Below are experts of layer 9 (counted from 0) of a mixture-of-experts language model. Rows are named router (the router's row for the expert), up (a neuron's input weights, with its number), down (a neuron's output weights, with its number) and show model dimensions 0-255. Each number is 500 + 50 x the weight over its row's rms, rounded and kept within 0 to 999. Numbers have three digits each.
After each expert's rows: "raises" lists some tokens whose logits its average output raises strongly, later layers aside; "mostly gets" lists some tokens that are sent to it at least half of the time. This comes from a sample of Wikipedia text that the model never trained on.

# expert 7
router:489544489545487465562563570505517496515510463492493524570488412449540450511498402534487523402576568540586447488529528442429486479447589444549494490482391414515530518417538465438450519557526411457453498513493452570509493473466497455439506477474532535483486545525539541506486414496468409398602449513448584523458505511573509521519570411503447401514511623458424525500465438508546557561408406552553506622548490498458435465586540401449515496537505431536543415442520489519444500556467506533501428501463575570440553494459456457490453486509443506500463493443553516555538453531505539519530474596480552515513636593433517491523564461529502506404433499515576550480558502487417654450506446527476435453511534489500479550490548549463526453469570526465524535583547593479503418440482444
up0:422534421509532540511449446518458588565503501508548495568474508495463482602408482475518551490481454510420450470492523484570548519387545435469517496438414571476530469505568484462522461492447480518400497481518571445515435492554565456483506531505481501446458516502508449491452552562489523493549557556498588536563470531447404472559526481565411467513532585496516555462489478406530427557492445401373500463485581599492477562555508495517576518501540483469432444407565406489563534468434515499466540529477507529523520492488448497459509478454404430473562475598437572603523590530497541509506524471534561515515576500458482495411481520445438486485508555522527459504524366555529446576444593491415417507508529511589440438490549500378497518529534537429512522575466599343502542432486486
down0:517502463369417539534542506464397599500450564417492538585515506477440576515502541557512522514479487583499531504518513513568428441479560498530502522504427423435396507515555569478448510462509565510454501522422511422516553481595529463507538552596626520523476472510548515526548373529591540475524609501570521499433515504475449415475525526490517553560557474534492553563361492485475483428420476431416434526534559501460439479448449537536532502478432408495529549435521534575582451366488420461454543471453606511492511546453582421376535471526507496513532488492470556488474584537506504489514407496511506573532549533521595543430472488512480429485456515512478468451603514502467502507422432491569473484490440530472531587476545470475505401511443513437486433482547543441496535513525443
raises: " Preced", "|---|", " walk", " Succeed"
mostly gets: " During", "During", "In", " during", " Pts", " By"

# expert 2
router:497499422545442444481435545538498467548566446577567548445465490452529357548493422544555539408488521483562547464408525471543459441545475446584452526553481426506504431531567494494531548510552496523506676480496522516425469467590442501478481497587500527491497408480628511468476496537468461482516584509493514534422579479486470428510421593567485508478606552519508523444493450511546444520543441527539521512456481425506493479507604515484533491540490425475437491490452411421453505481525523568506462450519619497529482393560523479489434521438500473477555466482482558428581424533492413528496505567413546563563555585534514488453536494411450525604465462532570468410562576560456473443463508472498454499550511587480491519547506487412548404459517534500514548551402505410461458510517495
up0:569457442457609455517496451569492541515515499501492515496423535524530553395509480494539500542509518401473461396483506515533480476480457466422418544391436464418459475542428447394515641434504508509474464418465504582507577575553468458458523509493520542506483488509443537531563449492427520493482603525417602553566511508515400541495451539513457554488532522590515455548440438493565417493447501526538510588440557491511477492536495458491455537494427546568526443441485440476505512538492514487512512471448468541485478444468596559381468538437497490532494401523552447568501558538528583592518508488507454545594436567455482581480492464413466553479475625537450525499523507484456505498469461491421503454518466547482530481467506560606444515487598591549463454529476624520493415458485356
down0:541486535558435578461507490568503444570498538546377497421561566456434455460526561520514502525601468471521542569459508546569515685393563541589456461505590436522477467476500547544496399627538547539591434556546485524480526518462517560502508534532460555483464443606495643523579462517486523464527421531534515437403646495514524501498542462454474528442479462428487489510489565469482441488516528509480540550499411463520495514543535524485462477436486379414554515597464542483520474493498531502417550582471477466477455442467463579538444424458517583526494481425524621512538508547468524531453450441486487529546431539494533444511530496475531496396501471536454532541520569436539511455492467489587544516480492496516444579451506500459468522541404483444494496464439556471457494404436488
raises: " Christmas", " July", " Report", " November"
mostly gets: " Website", " During", "In", "During", " On", " where"

# expert 8
router:550505448526495396457425525546440457560565487571489507531477349457421451483451446554556486524534479462564574440504551454532445553480498409557519470519601598523538473499420439520505566493552453448468580462485430558471548465578393462484547459531536475626445449609494587494579490493537428476576559491497596521404534560510583516479510502505422511434556524516451539445574482503522396519496409553503523476514505535451482436435500494475502444516477471542414515562516509421515527472509448594485392528484596413478499490492490465493495414510489469574567435444539417481453540537509521466484508490529507431536509535520484450579560521472487555516525578521513462489461486528484577568467480531385528452518494559455500426459430527461588513494468519492505513555474553486370569407414534
up1:568555463465486469445482407635551495445458541567486528529435430460444535473476546540593532499555496516451468499532516446455475467544461454483571536549421434512475460502563546442571525419552535515540555525565491495530514465560518509555463608376490552393416457499428576460423483489591449481572587498440498473522479487428491552483521524487518550476476479489443518530481488469474464352548467467556507556449549567529432507474485563484478545387491490574423506490546477556523579509538498531557456507457569524542470537486337511495498433507533536447564490515562437432453447576447456493521604503459521500465525555505500544535442454575573559537460531541394544485504537493447492467506503524499441513533582526511535447431513570413576490555576508387613562539476485456502499393468445
down1:444480455547452535534522578444494541490414498438264433554494576471485518584502438504454508525521568550523485526482536497539468502433496516476410523574521523497553521618454472421419501582543510505528410417492469512485512538431541454428447489542443500402510490541512505501553530467465465479451562503466489578506467424570479542504434448472562463469453423508562463453507448505527512581505530464483521485536545514504467574504395454540486510568492551576420496576559459475486490467499460439508428491432549382537502481480471558559359469514433551573440442589534602497471527506582481602457526479611528436514519558460525576490482522386523448461570522528488514495489461557513396522540537533485493478482571478531458568472475450440491461490527556462462499507454477465609561545435558
raises: " using", " within", " in"
mostly gets: " During", " but", " where", " However", "In", " when"

# expert 3
router:563577490530465461498460528562546492576556442568552479525533461474524399564492492479500605431468405502541465472444456511502543552480601479478500496460486499520496480419572403606436486583523486497475513368523403518539466474521466496456476558488462471533523542555570544420535465573550435450581526567552543513538557563642548558508478506549504542580560514465503480449458470505498481444498455500478503508486514499447475537520500476492535488570522440520463541434541511458357506524413490597511549493546546521441612451528440555459497470481450493486552531556512527471483498397571407532431598501445479530572443582456538501575507474439509541476588590392580499406427512523530498463473466440441540461601514465488394494417469494455528428424496474542471521524463602569552492491469547
up0:517550499437498368483490490468476540599532513524531428439491469538480466513617511460465555464492482609456510499646529490556551444473504543490428495479450509584460469516418552502575536444495502471446467567563474439507499422490456433513509486470511512481531422524498574392511488567546501502543560482500526526510574647633532555587591544493495487478464536465486502518519503448469535492635537569506512597526588546456495499474452413485499457474541519516467495487549503529563459583425527481444689516427518391466485486444485466470525529492456472384589413422477499564495501485540496507533524632481539507470535484441488571531447467529444458455509513555561527488504470574477496421571600537399526471452479455493462503483434542495554459452509463446441435494554542554477528485526519
down0:587471522486585515407514404482473579478491487535437475511391465504469455382548430496516407565572465481487492591581562470479527501515525469506463569514446526541510486487561526507536424478573524526494520471588481458451613498479367458434569508445467497552523577502510521500537477447508573425437503616541487599488479462592408481576517490494418535579479597539578390460457544496464484521511525505486415480538475541490611532461377404455460484511509576571557472570523539557492542593513494543567582517482492514538548538499535487489506525555463461521473450446575479452505564414535508474452518474504493548497486504480456583471493526517578522545477532487507496498523490551514484492449562548526440558576503386477454509365542489538506479477438516421539493405493410407584504427522537
raises: "---|---|---|---|", "agh", "|---|", "km"
mostly gets: " Genre", " Candidate", " Votes", " Pts", " Coordinates", " rights"

# expert 60
router:532511601556537512513567495521487430434529511549598475485442508552507424559572487499512597524447492367457458497493511376462524570442480459527516534442503498491547415476570461509509584475493414524457475451545472518448426551594561521480522493516545455564458496422400504473595484529509546531460546370478415479430514542563418610481433488520444492430535614418461544510507502551553502514583461461570467569488479522438504502522568481438537556512540481592516477414550465477444544483414473582489453471558528561444539425420524472475473464535418462482562491527422462497584411545576523469502556574415499493438469478503429416597515491554537479447446486536589379526461527487510491485475438495427461468481496497486479500441389488493547490456490475484578509545421497455519525429478480
up0:477461480514481502519485498543474422494453523558611488556527573555496500505396524510517520476520459523477493394459491399488504484476370512483495585587509474454557483392445489486558515592454450585479633477472581485497519474472493501520491488517475517553509498451733508470542515481492562469534586551545459419461457594480491495522519572465501609484539550497463503568560461512520564454510536591539574560487454535446459457552452511573483571496498482463531483506531474402472492458496463535502459612547511479429519410427536491541526456450458524528528505468618487496535433493507580524450516503358517469536590447443433516544509492476532602483450594523443520448492514472564561384457461517461467527439459513468536531453602505498521536507491498524455458475436521532403575546418489
down0:490495484465412520528455532536448587484467606436460561438485494557473438439505459484512496459483565445430367584589479522563374519510386534428437503515482564515492512576462561524617409481506541508559490498483531493492527525514475436463466575528510566515470556440444515517521500442517565524517532484554557467557567571505498476532462450549587492500521481414505525468514533505540470482470474550498469519561525557529488522582477533493522503522399532473532491529494581581529587525550468430593488543426533419540401465513523495377581426564515498497491528514452527479500504515418484565435580540499442517522505478451540501555489542486579522550509560477410535558642423537543496447454521466448527419492483423410396495450399470558434559603561468493461465477507516628478453519583516
raises: "|---|", " Succeed", "7.", " Opponent", "ction"
mostly gets: "This", " 3;", " 2;", " mm", "km", " 5;"

# expert 62
router:499468464604494406588516505470403417375475520579643457560478414523519448543489448503479565482435595488523564509407492531463549526544497421482569531524456477442459440543500443469473529564489406492427473510530474550460465500639473472470560500517522439599525532444557566483488427520520467460371516461514509509488565549558438545477499497449462484454544529495481503428504427481591510463538494544567497505538401388440488543492602489484580538566511469526482501420505463425414495426493542565530494521582523423562519433425505511526442508458515493419513455501444465513487477555592505500438492621447510551587484422526543438566486529517546542424488521450528472492439503548378499406588436489518475478483534526482477514463455593461588519479448497502501567546499557526457504503506493
up0:466499563502437409453369481564457439525522491571565503554460504497559587491349388441505501560484452576501554496589489485475435503459425494599477491483470540522484563420477528389522522562509479594467542547453477556428473468437462493525516500493462410508536461433444544562525457533571394514495554537542513446460447538503503589507442461563513528420516519539482459495478518475565463414423508433557603576467461522485465443604573527563509614525494463522474496583574457528444509518538558571567495506475506412459518397530518386447527506550534519544481523534510555559489420491517445548395522429512447474542542514470524585454484493547485482494503545543547572510569524519538525501495632502480497575578541524533512507536488487545497499405480496525405523503477589456469537540430420
down0:512528468521524436518421519448457527391545528559430448459457576425478482559593482489464565536538425414427507479579514585551562501517544515459569578452615490383513517464386556428443489455532567381487410528480546511496498487448530482491524536535578576612534539453503478474490486487477534558457502541411415552521524550483519491524594468484431597461473491509550443417544532567449463541473547553533565544506517505546507467504463509469521470524508507473461467514623490585560529547597489538458465440550513533577480455462511499517450471507439573497550545488415493564461569480506513448518492471439450485437417494517477528540433510466562468480489426548550603525488425506585423435415357479464498437385470407500548482423530519421522483479469503441501462444476452496540497472557474
raises: "ı", "sch", "matic"
mostly gets: " FW", "ku", " MF", "aga", "kar", "shi"

# expert 4
router:498504473511478463487521590488522419501448479567576500523523508455597456526518538491516603436510633412495513521488589497494502579389568483625448387517521514560555506506567468536386510557509413496519469427430487571499459516461510468418592509578558510556533565459470470544547483535445447405488468454515562561397531620570559584535540448475504490462517494473521506507503512531608523434504463555539560517572446482421427568541591417524537493556536435533494447380543426529429501563435554568492494585598452496474601530502476420483424508502460534439466448528523504528466485552541550511544503556457562436464540540504483457514498545492473536442468510497553457449499499490468596453529447561461503476583517408572505465484544542531497470511548532533567500493537535529446452478455407
up0:511460486543537541461558508592455490525487411468550498570481411548489496513496526489417539545508565518503484446503454433490430538584473529506375428527570404533521474572605475572443460482459472588473526429424529529471480535497584467494503542586493481523517442470575478484520429541509420493510526462509534486448442514543499527520448541428512546470502571541568532556521562400496542409468471481510590500598448454450564505519542457545433385459499552486599460501500396491514502493469515583454496509475464422471533448498438460520478484587426467505565413480450408489551420453517510513531624484415475436528546543514461531441460454501555537481489471578499455505527507460551569431480481470476388447570394550544541453625490476499548468421592536484552404478466480475541483451606413
down0:512496503517462528510485507493561543573555583524494448529525490536451537495426500436595547475521541599486455546440464557442431482449454438452573413423520492436544478594536597467524561426498405501490499503533393397486478486533507550504593516494494513581540560548441481478404527404490519525462528575494508474485418458429487476501482469409438618532431529437442353516511541619431603551546537406495529549553508500541517509449449519499495520498540457569536513461537476443565546529535500496548487502471413460521531472532430445521563433471537433410512532501535474551590519478463533530533496431531448501454538458471435455480479448595535420498543537542510488555545519482434539419506432573494556518576437533468517613505598510545475502498478542517521454367568510495470589552449425
raises: "such", "saur", " whom", " Ltd"
mostly gets: " Coordinates", " JPL", " MPC", " Born", " However", " Died"

# expert 61
router:485475452547535482471572519544523494538491480473571450462504475413516403550494556551480543467452564379536465440480572521391605495461487447466452527416454535502505383523563505520353514544529423497508477461504467562547487523529489479549533578536531528523577416433474491468506449446541461439561531467544592521455508553527503513472474423544478534398550551525557526487499434535525546487502411537499528511505440537484580478440534395462537572538586431489553420479499422489435486535435491473485438505438583549414569498477444344527503455501539572401537462514474438457583428513572562469472527579422453509541560494549459461500536454465535561473468491485630465572526445501417548502437439428530414495528560530526432523389493447482516565512517561468502519568452484488481433501489490
up0:491444460558521575394470565502486548574486440530563453463508469403525439437488433504436605556438533527523494422537537560535600526550572408478606538481439561505490470453516474571464415501511458434431492466563525586510541552484474522522484476591487469542538459427522535414449519558572580512489500514497572554496499587472519518437565494472518467508526502488505446451498389508528470524439559466449483497508467526385434482566533479475514485420503506549534547386545474407493555473442561493570542507506464500412582444506505416552458585560555519481459541507493535417487562489585552559537408506478484461552524584427506477542507434549566515595466498461531570495463526562517571516441459459506508401390588458546356526481529591455484541459484489534524440440437507542493489541561478
down0:503404490466536501497553497442518539513410498567502479517533550568494572598551551570548397481514508519430480502467506492413484448450491491577415533557574537441431520489459528530453477445441453472464478502538554608474522451491491497610624433530493507439514497539473520566573489491549460481402529430479415461444539506457484548500499562530441584437515416482463443525453511534527547418512448441475402576562504488575454513504473549521556460513482526488456513442461587453448476549630386471558467434484453481553455521612651515534604475539413473539450493545492508516593537567502491440496563569563521467581529514599541517569543430497527493498552441437501482647500419508474477459477459517456504432482470544514542568508509534492511432465524469561517457537431543547448512571476462
raises: " Register", " Notes", " Source", " Opponent", " Binomi", " Ref"
mostly gets: " 3;", " 2;", " 5;", " trains", " ft", " guns"